Weights of a small mixture-of-experts language model, trained from scratch on English Wikipedia: vocabulary 4096, a variant of SOAP for the experts.
Below are experts of layer 5 (counted from 0) of a mixture-of-experts language model. Rows are named router (the router's row for the expert), down (a neuron's output weights, with its number) and show model dimensions 0-127. Each number is 50 + 12 x the weight over its row's rms, rounded and kept within 0 to 99.
Before each expert's rows: "raises" lists some tokens whose logits its average output raises strongly, later layers aside. This comes from a sample of Wikipedia text that the model never trained on.

# expert 33
raises: "op", "age", "ad", "aff", "ret", "re"
router:45 45 49 72 71 38 56 53 32 51 53 68 40 55 51 70 76 48 59 25 47 27 62 36 32 46 33 42 48 44 61 51 41 73 53 69 61 65 58 28 54 62 33 72 44 41 65 54 75 58 45 57 58 33 71 50 51 43 60 40 50 42 45 41 50 49 35 43 34 54 50 67 46 55 48 51 66 46 55 46 68 63 68 55 39 61 51 39 45 50 63 70 57 55 41 52 45 46 43 40 40 66 30 67 63 57 46 65 60 63 36 47 38 32 47 39 63 49 33 53 53 44 65 60 71 52 68 34
down0:46 56 42 44 49 65 46 63 56 61 47 47 76 40 57 72 35 33 57 53 64 55 51 54 45 56 61 75 35 44 60 47 54 45 50 47 40 61 48 57 62 64 66 39 44 50 28 57 66 58 28 26 40 57 60 63 66 52 42 68 72 70 70 52 47 58 50 46 49 57 62 41 47 60 41 39 57 55 39 43 62 79 64 37 39 67 73 54 61 43 52 32 40 34 45 45 30 73 59 24 55 58 44 35 66 39 53 50 58 45 44 48 26 41 35 34 68 46 42 55 33 58 57 67 54 52 55 58
down1:70 28 73 38 51 66 58 48 57 38 33 71 64 51 30 43 51 60 71 53 58 64 44 68 43 70 67 48 47 66 52 67 35 62 58 49 47 39 46 38 47 63 65 49 66 45 57 54 80 47 51 28 48 45 32 55 64 55 50 39 30 34 21 56 65 46 44 55 45 47 43 68 49 41 60 55 58 49 58 58 54 37 49 57 47 34 36 43 31 47 73 66 41 39 66 74 33 43 67 52 56 50 32 49 61 33 49 39 46 53 65 44 48 57 43 49 33 51 57 52 37 66 58 41 66 46 35 55
down2:37 32 58 70 67 52 39 53 58 70 38 62 37 48 68 44 29 54 29 54 50 37 36 52 52 63 45 42 30 37 52 22 43 52 21 54 66 79 47 49 43 46 51 56 49 45 35 41 48 51 26 37 62 36 49 52 43 47 38 60 56 56 65 38 44 55 54 37 58 64 30 54 38 43 54 49 42 39 47 39 43 43 30 49 64 72 63 66 45 45 42 28 19 39 54 49 46 68 35 52 36 55 47 73 55 35 35 62 41 53 48 35 42 55 35 50 60 58 31 51 55 28 43 44 57 39 56 50
down3:69 62 60 57 40 61 64 48 65 43 66 60 68 60 42 62 47 49 49 25 38 55 59 68 50 65 69 55 55 37 51 48 66 61 72 38 36 61 52 45 56 46 40 61 48 29 28 59 52 52 46 64 43 60 34 55 43 49 55 50 24 59 38 44 46 74 24 34 56 66 83 35 56 57 42 48 40 47 58 48 43 51 75 46 51 59 54 50 64 56 49 56 60 53 59 66 55 67 40 31 38 60 55 58 49 44 40 58 47 51 48 81 48 44 53 73 44 38 61 59 61 37 48 71 64 73 43 41
down4:54 36 34 64 35 55 68 48 50 53 61 32 64 68 32 54 37 32 58 55 86 36 65 50 68 55 58 61 48 72 55 52 62 48 43 49 47 68 57 51 44 39 58 38 52 45 53 63 48 41 58 40 52 65 37 31 57 52 53 54 51 36 54 19 32 46 37 61 62 47 45 51 37 31 37 67 50 69 48 63 43 37 48 52 51 56 44 38 46 73 41 37 46 48 49 29 55 69 68 30 43 43 62 24 70 40 81 61 60 63 53 43 60 60 55 47 52 67 51 48 51 58 61 42 39 42 43 39
down5:41 46 40 58 33 42 69 60 42 39 69 60 45 44 25 52 43 46 25 46 66 50 45 60 51 44 44 34 45 41 47 70 40 49 56 64 71 41 40 47 40 56 43 40 54 40 41 67 38 39 44 40 44 30 62 69 30 61 31 48 39 75 58 58 54 42 45 55 74 61 65 50 51 54 57 48 58 18 49 61 42 45 43 42 52 53 58 40 48 46 21 77 56 50 54 59 51 49 59 39 50 70 48 54 79 28 53 61 36 48 24 39 33 58 59 47 60 37 41 45 52 53 51 37 42 57 72 46
down6:68 42 53 40 48 65 47 71 56 39 41 50 61 59 50 63 55 41 27 54 57 41 70 62 59 58 61 47 33 54 53 44 61 38 50 54 43 54 45 56 53 35 72 37 47 42 57 65 43 55 69 46 56 42 33 55 41 42 56 58 55 41 46 46 53 40 26 40 46 53 36 51 39 68 58 38 55 41 62 59 62 34 44 41 60 47 57 27 51 21 49 62 25 35 64 51 37 75 51 42 55 26 58 38 48 40 65 47 42 55 60 57 66 46 58 12 44 45 70 69 31 63 34 46 46 54 21 37
down7:42 46 49 79 74 60 54 45 64 54 36 40 33 47 31 54 31 39 53 50 53 49 43 67 29 39 49 61 61 64 66 50 45 48 34 47 54 48 64 37 37 59 57 49 60 43 64 46 76 61 61 63 58 40 56 65 49 44 71 57 50 54 41 40 44 57 47 73 68 51 60 41 48 33 46 74 37 37 46 46 33 59 51 56 46 40 52 45 28 57 31 35 49 45 49 57 36 51 35 42 49 77 65 58 46 52 49 37 52 61 35 59 31 39 50 21 47 48 62 23 36 40 49 24 52 39 33 36
down8:11 49 59 44 57 53 40 47 35 39 39 47 47 64 51 48 44 41 64 64 40 62 54 54 59 66 22 46 42 60 51 51 41 40 59 36 59 66 45 77 52 73 74 58 42 45 54 41 46 56 69 68 44 39 73 40 43 59 54 38 59 40 50 45 39 46 47 49 41 49 61 46 35 30 50 60 49 41 60 65 61 59 38 50 69 62 74 52 50 58 44 33 59 38 40 75 58 45 52 66 82 51 44 64 48 52 51 53 39 50 56 41 56 54 40 47 25 53 74 65 57 66 51 71 47 48 69 53
down9:61 59 61 58 44 51 34 48 13 45 50 58 33 43 60 47 58 46 51 48 50 57 18 61 60 62 65 60 65 59 45 52 49 66 57 54 63 53 59 56 65 55 62 50 48 19 39 67 49 35 56 49 30 79 66 38 40 56 49 54 36 35 52 43 53 58 46 46 56 77 53 39 30 56 62 28 60 47 44 52 51 40 61 45 66 51 39 66 51 70 75 56 41 43 75 28 52 40 58 41 44 49 65 43 46 55 50 54 72 42 55 56 47 38 63 39 50 31 24 52 62 46 39 48 36 52 59 36
down10:71 50 49 55 56 38 30 50 55 30 66 56 50 55 35 47 34 51 39 70 68 46 32 22 69 62 28 63 42 38 52 51 30 59 25 28 60 53 56 48 43 29 49 53 66 71 52 43 47 39 54 62 70 40 43 56 45 56 54 56 47 50 47 41 40 32 41 45 44 70 46 45 41 56 41 42 50 48 46 44 60 51 57 55 40 64 48 36 33 65 58 54 47 58 33 65 36 69 52 62 64 15 57 60 49 43 42 43 36 77 53 66 55 38 59 46 40 38 57 60 41 41 39 45 27 66 35 54
down11:60 48 48 43 52 49 54 42 43 64 48 62 55 78 57 57 80 40 43 35 43 60 38 56 43 54 57 67 57 39 69 52 49 62 62 41 49 29 52 40 52 73 56 46 55 60 45 62 73 51 55 57 54 47 76 52 41 56 50 66 35 42 42 49 63 35 43 19 52 45 53 55 61 46 74 46 50 44 43 56 57 58 45 78 69 53 37 50 23 66 80 66 54 62 39 44 36 50 49 51 56 52 19 63 63 57 53 49 37 49 31 48 55 52 45 28 82 45 47 54 37 52 45 42 50 44 54 33
down12:59 64 76 33 57 53 62 37 38 54 28 59 43 59 43 41 60 62 60 26 57 56 54 51 58 58 18 37 55 38 35 58 57 54 60 52 53 60 43 68 54 58 28 69 40 62 54 55 38 62 50 50 56 23 61 68 68 59 71 47 46 61 45 55 40 41 33 52 47 48 63 50 60 59 33 68 60 49 31 43 61 70 61 31 62 46 31 40 43 37 49 59 48 34 27 50 78 46 49 54 55 62 29 46 53 54 37 46 65 37 51 60 69 54 41 35 59 35 55 44 43 31 58 45 54 65 54 44
down13:46 68 37 57 61 34 39 63 33 52 66 50 39 59 41 38 59 40 66 56 53 35 71 35 54 43 33 48 71 78 70 47 33 57 63 56 57 51 45 37 51 82 55 46 41 57 45 58 32 72 35 30 53 53 64 66 53 63 58 46 67 29 39 66 35 39 53 29 50 42 41 47 37 34 49 61 65 69 72 62 68 50 42 81 41 47 47 43 59 51 72 57 46 54 54 43 48 52 44 59 31 58 44 52 55 55 37 45 58 63 38 51 32 44 40 50 66 45 37 55 44 38 43 53 55 47 58 63
down14:82 46 59 70 73 53 39 26 53 55 48 39 48 60 53 26 25 42 30 60 52 51 33 53 61 51 64 32 40 68 34 61 32 35 43 58 59 28 40 54 46 65 36 47 47 53 43 57 53 61 36 43 37 55 55 50 56 39 56 40 39 72 51 65 36 53 59 44 67 55 44 49 35 49 70 19 41 62 31 36 40 52 46 43 47 64 61 61 41 49 50 51 31 50 70 47 62 50 68 27 32 39 49 30 41 50 31 41 40 47 53 45 48 50 34 52 51 36 47 53 55 28 55 62 41 47 48 48
down15:44 57 21 57 46 43 62 29 38 47 61 68 52 40 45 53 53 41 50 40 47 51 61 43 67 59 55 48 55 66 57 56 57 35 41 32 44 45 33 50 32 42 52 44 46 73 47 58 64 50 57 68 39 50 63 47 29 36 61 70 51 34 25 73 53 60 64 49 48 38 75 74 32 50 30 68 60 43 49 85 39 42 23 67 45 59 50 57 54 40 37 38 67 49 48 58 27 46 43 48 32 53 64 36 44 53 42 51 49 49 36 51 44 23 55 55 55 40 52 44 58 41 58 53 50 47 52 69
down16:58 39 42 59 47 41 40 40 38 43 63 53 56 38 46 59 66 46 55 48 60 46 52 45 47 55 30 49 33 75 64 20 48 32 45 59 45 55 55 35 37 61 66 45 39 56 79 58 65 38 62 37 67 58 42 36 39 45 48 44 49 68 30 63 36 54 72 65 31 69 53 47 60 43 46 70 61 47 45 38 48 56 40 65 55 43 27 40 17 35 69 27 33 45 43 36 49 41 59 51 63 47 67 48 53 40 41 54 49 67 39 48 45 45 65 50 37 46 49 46 33 54 46 39 56 32 33 34
down17:53 58 28 58 21 80 46 41 47 64 55 37 50 56 56 80 59 59 27 49 59 60 48 45 33 50 40 50 49 40 49 32 51 33 40 57 66 50 74 59 43 54 47 37 47 51 59 29 67 54 58 42 46 57 53 56 53 31 48 47 40 51 54 70 52 31 41 56 38 15 54 27 25 58 59 44 60 60 31 66 49 48 56 65 62 42 56 44 61 46 69 65 50 41 56 37 44 42 24 51 57 45 51 50 43 64 49 58 52 38 49 46 66 54 51 71 34 50 39 69 61 63 46 49 52 37 65 34
down18:51 36 35 32 34 53 44 44 30 56 36 63 40 63 43 54 80 57 29 36 63 48 47 59 46 47 41 45 68 55 38 29 50 61 64 57 58 51 50 26 63 65 69 60 55 47 29 47 42 46 63 64 79 47 54 39 48 46 53 42 51 61 58 68 42 51 53 31 28 41 33 56 47 64 48 67 36 39 34 67 58 66 65 44 34 66 60 66 61 44 76 47 61 55 50 67 71 27 61 63 55 60 43 46 44 44 54 49 44 44 57 53 62 39 38 47 53 59 46 19 56 46 42 58 56 55 61 49
down19:37 55 59 53 45 23 47 57 41 59 31 43 51 36 57 48 52 61 84 37 52 60 60 66 33 58 42 53 61 56 36 34 47 41 44 41 44 30 48 50 66 45 42 50 44 58 44 39 55 70 39 47 50 63 36 43 40 43 42 26 48 42 26 59 66 54 62 43 52 58 65 65 45 46 62 57 51 81 45 71 66 67 62 74 41 40 57 66 45 52 52 43 38 54 38 67 45 54 47 57 42 74 39 60 58 73 62 55 27 43 42 43 60 47 50 56 46 58 58 45 38 31 60 24 46 65 64 35
down20:46 78 58 67 70 54 27 47 69 37 27 51 47 66 75 30 53 45 30 59 50 45 54 34 48 34 55 39 59 60 58 66 65 57 33 57 56 52 53 56 59 70 65 66 26 62 64 67 34 58 49 35 51 46 59 43 35 36 43 37 43 31 56 42 35 48 49 20 55 55 34 47 53 44 41 32 59 52 37 57 37 48 43 53 62 42 66 54 48 49 64 64 39 55 40 36 46 63 42 40 41 49 47 42 37 67 46 39 55 47 64 60 71 42 37 35 78 44 39 51 58 44 67 50 60 52 55 61
down21:40 44 60 41 48 32 37 69 52 51 44 46 32 40 46 46 58 75 48 35 57 51 64 70 55 48 51 25 23 55 37 49 31 54 53 57 28 67 43 47 63 74 41 61 52 59 50 49 51 36 44 63 44 53 62 46 42 63 42 59 76 51 52 62 89 66 53 56 60 31 45 52 42 50 52 50 54 50 62 71 53 59 37 41 32 50 50 30 67 37 51 33 65 53 40 45 46 42 44 65 22 66 40 58 58 63 50 60 48 49 42 56 60 60 36 45 62 60 47 71 63 54 74 39 54 66 41 42
down22:55 55 45 58 34 26 68 43 48 53 53 21 39 47 47 45 54 67 33 65 41 63 55 65 43 67 54 50 57 35 60 60 53 46 60 50 36 40 45 86 46 52 51 73 55 61 62 57 59 50 44 64 56 30 46 61 42 43 42 38 39 58 62 48 23 42 68 34 55 36 37 42 44 44 36 41 52 36 65 56 42 51 44 70 46 39 71 68 54 67 31 47 73 51 47 48 47 44 34 46 60 70 88 65 51 46 65 53 44 46 68 59 50 53 47 60 60 50 70 51 73 54 39 54 56 54 45 47
down23:33 40 46 56 39 30 43 53 59 58 65 54 37 44 41 45 48 50 76 43 44 21 34 51 35 60 52 50 51 62 60 47 60 41 55 50 44 55 51 51 57 68 61 75 46 44 51 57 64 53 65 32 47 48 46 47 51 37 65 34 65 30 50 56 38 57 75 39 55 39 61 46 54 65 49 54 53 35 40 51 58 50 45 40 74 55 41 30 65 49 45 29 62 52 51 60 72 60 35 42 38 45 29 42 19 60 46 54 49 49 70 45 56 37 42 68 50 34 45 54 23 44 52 42 63 76 78 37
down24:48 38 62 49 51 66 51 52 64 51 62 45 45 58 64 51 51 44 58 33 55 51 48 69 30 65 50 32 58 59 66 41 53 42 60 70 52 59 57 59 43 48 41 58 77 64 32 58 60 74 40 24 55 57 51 51 63 40 57 65 42 37 50 82 43 48 20 37 70 31 72 59 40 65 64 41 41 54 56 53 57 41 72 33 45 58 61 59 34 42 61 60 42 37 55 54 56 50 32 61 34 55 55 53 25 46 56 61 34 63 41 72 30 55 58 43 46 62 58 45 30 52 46 56 58 58 61 48
down25:50 61 58 48 40 58 43 61 69 57 42 51 53 46 47 70 46 42 44 51 52 66 71 50 55 46 55 52 44 52 35 57 56 60 59 34 39 42 53 55 70 62 41 32 54 54 08 49 28 40 44 38 50 38 72 50 48 53 49 56 50 61 67 52 36 57 44 47 44 43 19 71 79 66 41 39 45 48 44 57 61 56 25 60 65 73 62 56 42 52 49 52 44 60 42 47 30 44 56 67 46 59 51 64 54 46 43 40 48 42 22 47 68 49 22 39 65 67 48 47 68 58 46 48 54 57 50 20
down26:50 47 56 73 50 35 59 46 63 37 39 62 68 55 72 68 44 66 30 52 54 64 64 42 65 46 53 44 56 48 43 61 33 50 44 46 41 56 47 61 78 47 48 55 48 60 47 49 48 67 53 52 50 48 63 38 62 60 48 43 54 45 68 56 64 49 51 41 41 29 38 70 51 50 48 33 42 44 78 67 50 46 56 58 42 62 51 30 54 57 48 48 49 43 53 47 77 30 46 65 21 59 48 58 79 33 53 52 55 38 25 45 54 37 42 56 74 35 33 52 68 37 48 69 46 22 47 39
down27:66 29 42 46 53 49 55 54 38 56 47 73 65 54 48 36 60 43 46 46 59 13 39 58 40 43 58 48 72 33 48 45 50 55 54 84 54 64 46 45 49 62 45 45 46 49 54 63 45 49 47 56 48 47 60 42 45 26 45 47 41 38 51 60 71 49 35 16 52 52 68 38 23 62 14 35 52 46 64 53 32 48 37 68 42 40 51 45 36 38 53 47 33 49 63 39 51 47 50 51 30 52 43 57 52 52 42 57 50 61 56 39 37 31 26 70 61 36 44 52 29 58 43 49 41 67 56 47
down28:42 50 43 51 50 63 34 53 45 35 40 60 31 57 36 38 70 69 55 41 67 48 51 50 61 14 75 50 50 42 33 56 54 35 36 48 61 29 64 64 24 64 34 48 54 62 52 35 52 59 43 23 30 64 54 63 37 33 54 50 77 32 47 42 48 36 44 57 60 56 43 41 52 37 61 61 35 29 81 59 62 43 44 54 57 41 44 58 33 45 52 46 66 59 32 41 55 62 49 57 58 62 46 41 62 46 40 36 49 52 48 40 76 37 50 44 49 51 55 62 36 42 54 42 36 56 49 54
down29:51 50 76 43 62 49 45 51 63 38 43 43 58 48 39 42 35 53 37 43 29 67 50 34 75 57 71 53 48 54 46 73 29 62 34 53 65 36 67 44 45 62 45 40 49 28 41 51 58 61 47 63 51 40 44 59 67 49 43 62 48 49 53 38 33 57 60 60 55 60 65 47 60 51 82 67 34 65 59 66 54 58 53 68 68 67 78 61 43 38 48 42 60 53 45 64 60 67 52 43 66 59 46 38 28 47 49 49 44 42 64 34 76 48 48 45 38 33 57 44 50 41 44 30 38 31 59 60
down30:55 53 53 56 37 57 63 52 76 38 73 60 56 56 41 60 44 67 62 58 42 56 46 49 35 53 38 69 35 49 36 33 47 62 50 42 44 55 64 09 73 39 68 54 60 74 43 53 45 48 66 27 42 58 44 67 55 66 59 50 45 58 54 53 57 64 50 74 60 32 43 45 54 55 52 46 41 54 57 49 55 39 26 63 48 60 76 49 54 54 53 37 40 60 57 44 47 57 54 42 54 49 43 45 40 59 53 47 59 85 52 37 61 39 40 68 41 48 77 46 40 62 48 46 37 79 46 35
down31:50 33 63 56 57 55 48 63 67 51 26 62 46 56 48 46 45 68 40 54 41 39 61 48 44 39 29 37 42 54 55 58 39 55 65 39 41 59 56 58 64 58 48 41 77 23 74 42 45 53 50 30 35 46 66 57 53 44 27 45 55 41 71 41 68 38 36 43 56 55 46 55 45 43 40 72 67 55 45 45 54 41 60 38 64 43 46 43 53 45 62 35 46 61 60 56 69 49 36 57 44 59 24 46 67 36 81 44 54 56 56 40 64 27 33 61 40 46 69 49 39 57 82 46 38 60 65 56
down32:40 47 61 58 59 61 56 27 56 47 57 49 68 33 70 65 26 52 61 49 46 27 57 47 34 40 35 59 59 52 48 29 47 56 59 34 50 71 65 29 61 56 56 31 57 65 48 26 48 51 53 40 52 29 33 54 51 50 69 49 74 62 40 47 55 55 54 43 47 30 20 63 45 37 54 32 52 46 44 38 41 58 38 41 40 29 65 44 39 57 49 32 38 43 53 48 44 54 61 55 51 58 52 57 43 54 73 59 51 45 57 45 27 66 42 35 46 27 63 47 69 54 37 71 30 49 47 36
down33:48 54 54 53 45 46 49 67 64 48 63 40 83 46 34 62 35 44 42 38 60 67 54 50 53 38 38 21 53 51 36 40 21 38 46 40 60 45 41 55 77 57 43 50 44 68 64 48 49 31 43 48 41 52 39 47 52 37 65 60 30 62 59 61 41 43 77 63 47 21 77 65 48 57 49 56 49 29 60 38 36 51 42 46 38 53 63 60 44 54 67 67 46 58 73 39 35 55 44 45 44 36 50 61 37 59 50 38 58 48 38 37 33 56 55 74 43 45 48 49 53 41 38 49 49 57 72 31
down34:66 74 49 64 74 47 53 53 40 61 54 48 27 41 43 55 58 48 57 65 53 42 45 48 47 48 40 55 65 47 64 62 47 49 59 62 45 58 47 51 46 39 39 40 47 45 53 54 73 65 30 48 47 46 72 48 62 35 57 26 65 56 44 63 46 54 65 73 25 65 65 60 40 66 35 61 47 51 55 73 26 45 35 42 26 48 36 47 42 54 75 45 39 61 51 32 43 42 45 44 48 58 40 56 41 54 42 28 56 42 42 53 35 43 51 41 39 62 49 49 37 62 58 60 22 58 41 14
down35:52 33 29 71 59 54 45 27 42 50 68 48 40 54 50 47 61 49 39 65 35 64 51 43 49 59 75 65 46 37 57 69 40 46 47 58 48 50 29 61 49 56 46 60 30 55 50 28 52 48 54 50 28 45 38 39 66 31 32 52 61 63 41 53 64 36 42 46 37 56 45 43 51 49 71 51 54 48 40 73 48 39 59 44 61 62 35 38 48 31 42 51 48 47 35 54 43 46 29 34 47 56 71 26 62 40 45 30 39 36 54 67 53 37 42 64 48 44 25 51 56 25 53 66 50 50 42 83
down36:50 52 50 52 37 48 55 48 55 60 37 66 26 38 33 51 33 57 44 57 39 34 44 27 58 80 62 55 59 47 50 32 35 37 54 46 27 44 50 48 29 57 45 30 52 49 55 31 38 53 67 56 55 52 46 52 60 47 44 27 43 39 44 67 50 56 56 33 39 67 59 56 56 57 62 27 62 51 29 55 47 64 55 68 28 62 30 60 47 69 46 71 60 62 25 27 48 46 47 53 61 50 47 60 46 36 57 55 43 62 26 38 44 45 57 50 59 35 37 50 59 48 36 51 46 59 66 79
down37:58 37 52 56 51 60 72 49 53 65 75 43 36 79 52 38 53 48 37 74 38 50 61 43 52 50 67 37 26 55 57 47 70 46 59 33 33 49 61 38 51 45 53 34 48 39 62 46 48 61 51 38 50 54 53 28 71 46 51 43 34 54 55 49 49 77 55 34 40 52 43 42 46 58 68 48 56 41 60 66 32 53 46 34 56 36 48 25 64 41 55 58 48 61 38 50 51 51 40 72 19 54 49 66 54 17 33 63 44 35 58 45 47 57 55 57 51 69 55 65 41 70 53 60 43 33 37 55
down38:69 51 29 59 39 54 49 24 45 34 42 36 38 64 32 42 64 57 25 52 59 57 55 42 49 49 24 56 50 57 63 60 35 26 48 50 43 49 43 69 61 40 57 52 44 48 61 54 40 39 40 42 30 41 48 47 46 40 62 39 46 28 51 50 48 21 34 44 31 58 39 35 46 40 39 44 64 43 55 43 46 71 50 52 54 52 40 60 38 47 49 48 62 31 55 55 58 47 57 56 61 53 69 38 14 67 50 47 51 61 46 69 57 51 33 86 34 47 46 57 48 44 72 45 40 49 56 68
down39:59 60 59 46 71 28 65 69 53 55 55 48 55 54 60 46 64 47 40 41 52 51 69 44 59 76 50 22 47 38 38 51 60 59 47 56 51 39 59 37 47 52 65 44 50 37 67 61 53 33 41 42 49 47 70 45 51 42 44 22 48 51 76 68 65 39 48 54 55 56 48 41 36 48 70 65 58 40 55 52 55 53 60 50 45 74 53 48 38 60 51 33 55 51 39 58 46 42 29 46 28 52 17 68 55 59 65 53 31 55 52 70 53 54 62 81 40 51 44 76 49 64 50 71 38 51 48 37
down40:43 49 36 40 38 59 40 33 36 46 67 25 46 48 52 43 44 34 33 63 50 58 50 45 45 45 42 56 52 56 57 60 58 67 78 65 40 88 59 33 68 48 26 46 64 52 25 58 69 51 65 52 51 67 41 51 61 34 57 42 63 61 37 49 47 68 62 80 69 37 50 36 32 64 37 76 52 34 51 34 54 52 60 50 51 49 56 61 54 56 41 45 47 55 62 52 26 51 53 59 40 52 37 60 51 41 70 47 52 57 48 59 48 51 36 48 59 59 43 28 43 59 46 49 57 25 62 53
down41:41 57 63 58 53 40 61 44 60 52 26 53 42 21 49 71 66 40 64 72 52 47 49 49 44 51 49 54 41 55 50 27 83 40 54 59 65 53 42 53 35 56 53 41 57 56 37 40 53 61 38 45 60 38 48 49 39 64 42 75 47 36 18 25 59 56 42 55 48 45 57 38 45 50 57 58 54 48 56 47 69 39 41 35 68 57 45 46 38 47 70 58 57 44 41 43 39 48 52 53 50 56 53 30 68 11 60 50 35 53 45 42 65 51 50 59 76 45 36 57 31 82 51 42 46 49 46 58
down42:52 56 47 47 44 51 35 65 47 49 53 56 37 66 55 47 28 45 49 69 51 59 66 37 32 54 39 36 85 67 59 56 57 56 72 50 58 54 57 67 59 32 63 48 65 35 42 33 53 58 53 59 55 62 62 64 62 55 45 55 42 67 16 51 54 62 44 44 61 39 57 37 86 49 58 38 52 47 40 46 44 64 27 42 75 57 66 45 54 47 59 56 51 63 49 45 51 56 40 61 59 43 57 62 47 44 65 80 44 51 37 36 51 49 24 61 30 52 69 35 44 41 41 53 50 55 34 52
down43:60 55 37 38 52 55 43 28 42 39 42 49 59 55 52 48 61 52 65 78 55 55 51 55 62 56 55 59 61 69 23 45 70 74 65 64 44 42 34 55 64 52 34 37 50 56 33 56 44 67 36 56 49 33 48 42 42 64 54 45 50 58 35 48 75 30 57 72 66 55 49 63 67 47 29 58 70 49 60 66 41 50 48 54 62 51 52 60 63 43 62 50 48 41 68 55 26 68 51 24 34 47 49 53 24 61 47 34 43 42 48 53 28 54 57 34 47 47 33 28 56 56 47 32 48 56 53 62
down44:61 53 47 46 50 32 38 63 61 58 42 36 77 56 29 47 53 46 50 68 51 53 62 36 61 45 26 60 45 64 42 62 64 50 37 34 52 39 34 48 55 42 77 39 45 63 52 57 34 34 55 40 43 47 36 34 49 44 40 60 72 44 50 50 67 50 63 33 49 52 56 47 68 54 16 49 73 49 60 41 52 38 53 48 40 56 37 53 55 47 59 59 64 46 48 51 47 26 65 66 79 38 55 43 63 39 51 79 35 65 49 36 55 34 47 18 58 41 49 53 48 55 43 50 57 68 43 63
down45:32 73 60 49 51 61 52 63 31 57 41 22 50 53 48 55 42 47 34 53 42 41 57 53 38 52 57 66 67 53 27 18 52 36 36 36 40 56 59 52 62 77 75 47 64 60 55 24 46 50 33 53 45 56 32 43 40 71 67 46 19 44 60 57 49 27 47 49 52 57 38 58 51 34 42 79 54 73 51 65 40 69 54 50 69 43 48 59 56 50 50 54 50 60 53 41 47 46 51 62 40 57 67 39 53 51 48 52 61 44 70 56 59 64 45 48 56 71 65 56 56 42 38 44 45 58 35 43
down46:44 48 32 60 77 55 68 38 65 46 52 43 36 64 48 48 52 35 46 61 70 60 61 59 67 58 52 63 45 52 51 52 53 62 41 44 50 42 50 70 55 51 61 51 79 36 65 44 42 67 42 55 53 73 74 60 47 70 50 43 42 52 54 55 59 59 50 39 55 68 51 33 52 61 51 51 69 34 49 71 49 40 74 48 94 32 46 55 51 55 52 53 45 43 63 45 50 53 61 58 37 47 49 52 41 46 70 50 30 37 25 48 48 64 40 39 47 38 51 67 40 65 57 39 16 45 50 36
down47:43 56 76 48 44 44 71 41 46 54 38 47 55 46 54 48 50 49 65 31 51 56 66 44 40 77 56 77 63 27 41 75 52 67 36 41 38 42 56 71 40 50 41 49 47 47 54 53 58 45 53 55 44 29 46 46 29 59 57 56 58 52 64 84 50 38 62 55 40 41 51 48 73 33 49 59 50 42 50 63 40 39 51 62 63 42 74 44 58 35 67 41 63 34 26 57 56 50 51 30 47 37 48 39 53 79 47 44 47 34 47 33 70 56 62 49 69 48 52 61 64 36 60 37 64 46 55 52
down48:54 51 20 61 50 52 48 42 56 46 57 67 45 47 66 41 61 33 43 62 72 46 58 51 37 35 46 43 39 53 55 71 53 55 47 42 57 47 55 41 38 57 37 44 35 50 45 45 28 54 55 40 28 41 20 51 55 53 24 33 25 55 53 58 45 41 51 37 53 54 45 20 60 58 45 61 33 48 43 44 47 36 49 48 64 71 62 38 62 51 42 41 78 61 42 54 47 55 54 28 64 54 45 73 33 45 66 42 54 45 67 50 47 65 54 75 43 38 50 22 41 75 53 41 40 55 44 35
down49:31 25 58 52 64 42 59 45 56 61 55 64 27 50 55 42 44 51 49 57 56 70 53 46 22 48 54 54 45 74 47 34 47 54 26 41 63 44 69 28 75 53 34 45 45 32 34 40 55 40 50 60 48 49 63 65 60 56 33 47 69 14 52 62 64 46 38 41 60 17 39 79 46 57 49 32 54 35 41 60 54 55 44 44 37 66 45 73 59 34 60 69 44 57 51 45 49 51 53 48 44 47 47 64 56 63 56 53 55 62 54 58 50 46 50 46 69 47 62 30 62 60 43 49 54 50 32 51
down50:39 56 71 58 50 64 41 59 39 61 41 55 59 58 63 29 40 56 31 55 40 50 48 58 31 49 45 49 54 46 41 45 75 59 40 61 53 53 62 42 63 48 68 58 31 64 62 70 48 43 42 34 44 57 52 31 58 52 58 49 61 51 74 40 47 42 53 63 65 45 55 32 54 38 22 46 60 56 62 59 49 62 31 50 59 71 44 50 53 36 57 45 39 35 34 51 74 59 59 43 41 71 51 67 49 74 42 35 84 48 58 64 61 31 40 54 80 50 39 50 49 41 72 40 44 59 58 50
down51:47 49 74 38 50 58 49 43 53 56 43 58 58 70 44 43 41 41 65 63 60 62 73 37 63 77 50 61 62 32 46 56 35 57 45 51 46 36 47 41 67 40 33 44 41 53 65 45 44 33 56 60 32 44 39 43 60 76 48 53 58 47 63 53 43 55 62 57 37 53 51 55 74 39 71 30 62 36 59 75 51 59 63 30 46 39 61 42 40 35 58 68 54 57 56 50 58 41 53 48 63 41 53 54 55 42 35 47 55 34 60 33 36 38 63 32 31 79 35 83 52 58 61 60 59 45 36 55
down52:30 38 40 52 76 51 64 46 44 76 31 57 43 40 57 35 53 58 55 49 53 34 46 69 37 44 54 58 44 23 68 35 42 42 49 32 57 47 45 52 47 42 38 56 59 30 39 48 77 41 44 41 31 50 53 57 51 49 31 72 42 22 28 35 62 50 65 40 42 59 53 51 32 40 33 41 50 37 47 58 53 53 51 26 31 42 35 52 41 48 46 37 59 40 68 43 56 46 64 57 53 48 55 40 67 57 34 40 59 64 58 42 42 59 46 42 71 53 39 46 68 64 34 71 39 43 61 63
down53:66 63 52 80 78 36 51 25 41 45 62 66 46 37 63 58 52 48 44 53 58 45 65 58 46 63 36 61 63 53 48 37 39 50 51 64 81 63 61 51 55 52 36 62 67 37 52 63 57 49 71 55 70 65 49 40 58 38 63 38 59 57 58 60 41 51 49 27 45 66 32 75 63 66 54 30 74 44 46 52 82 46 50 57 42 65 35 38 45 33 57 60 58 60 47 41 58 45 43 47 25 58 35 68 41 54 43 43 54 53 48 52 39 55 50 63 64 48 43 40 57 35 49 49 48 68 45 39
down54:60 58 57 40 61 43 57 61 39 54 63 48 58 53 68 28 73 44 56 55 37 20 47 44 24 58 46 49 52 40 62 60 45 52 49 41 49 47 37 49 46 51 37 59 42 62 57 53 70 45 56 40 37 55 17 58 53 43 34 55 25 57 47 45 48 57 44 46 66 31 60 34 57 59 63 72 48 47 42 34 86 71 48 61 51 44 47 56 53 51 41 37 65 56 60 59 67 55 49 36 46 52 72 49 42 77 64 47 56 53 42 65 42 41 65 57 70 52 46 59 78 55 47 25 51 46 67 59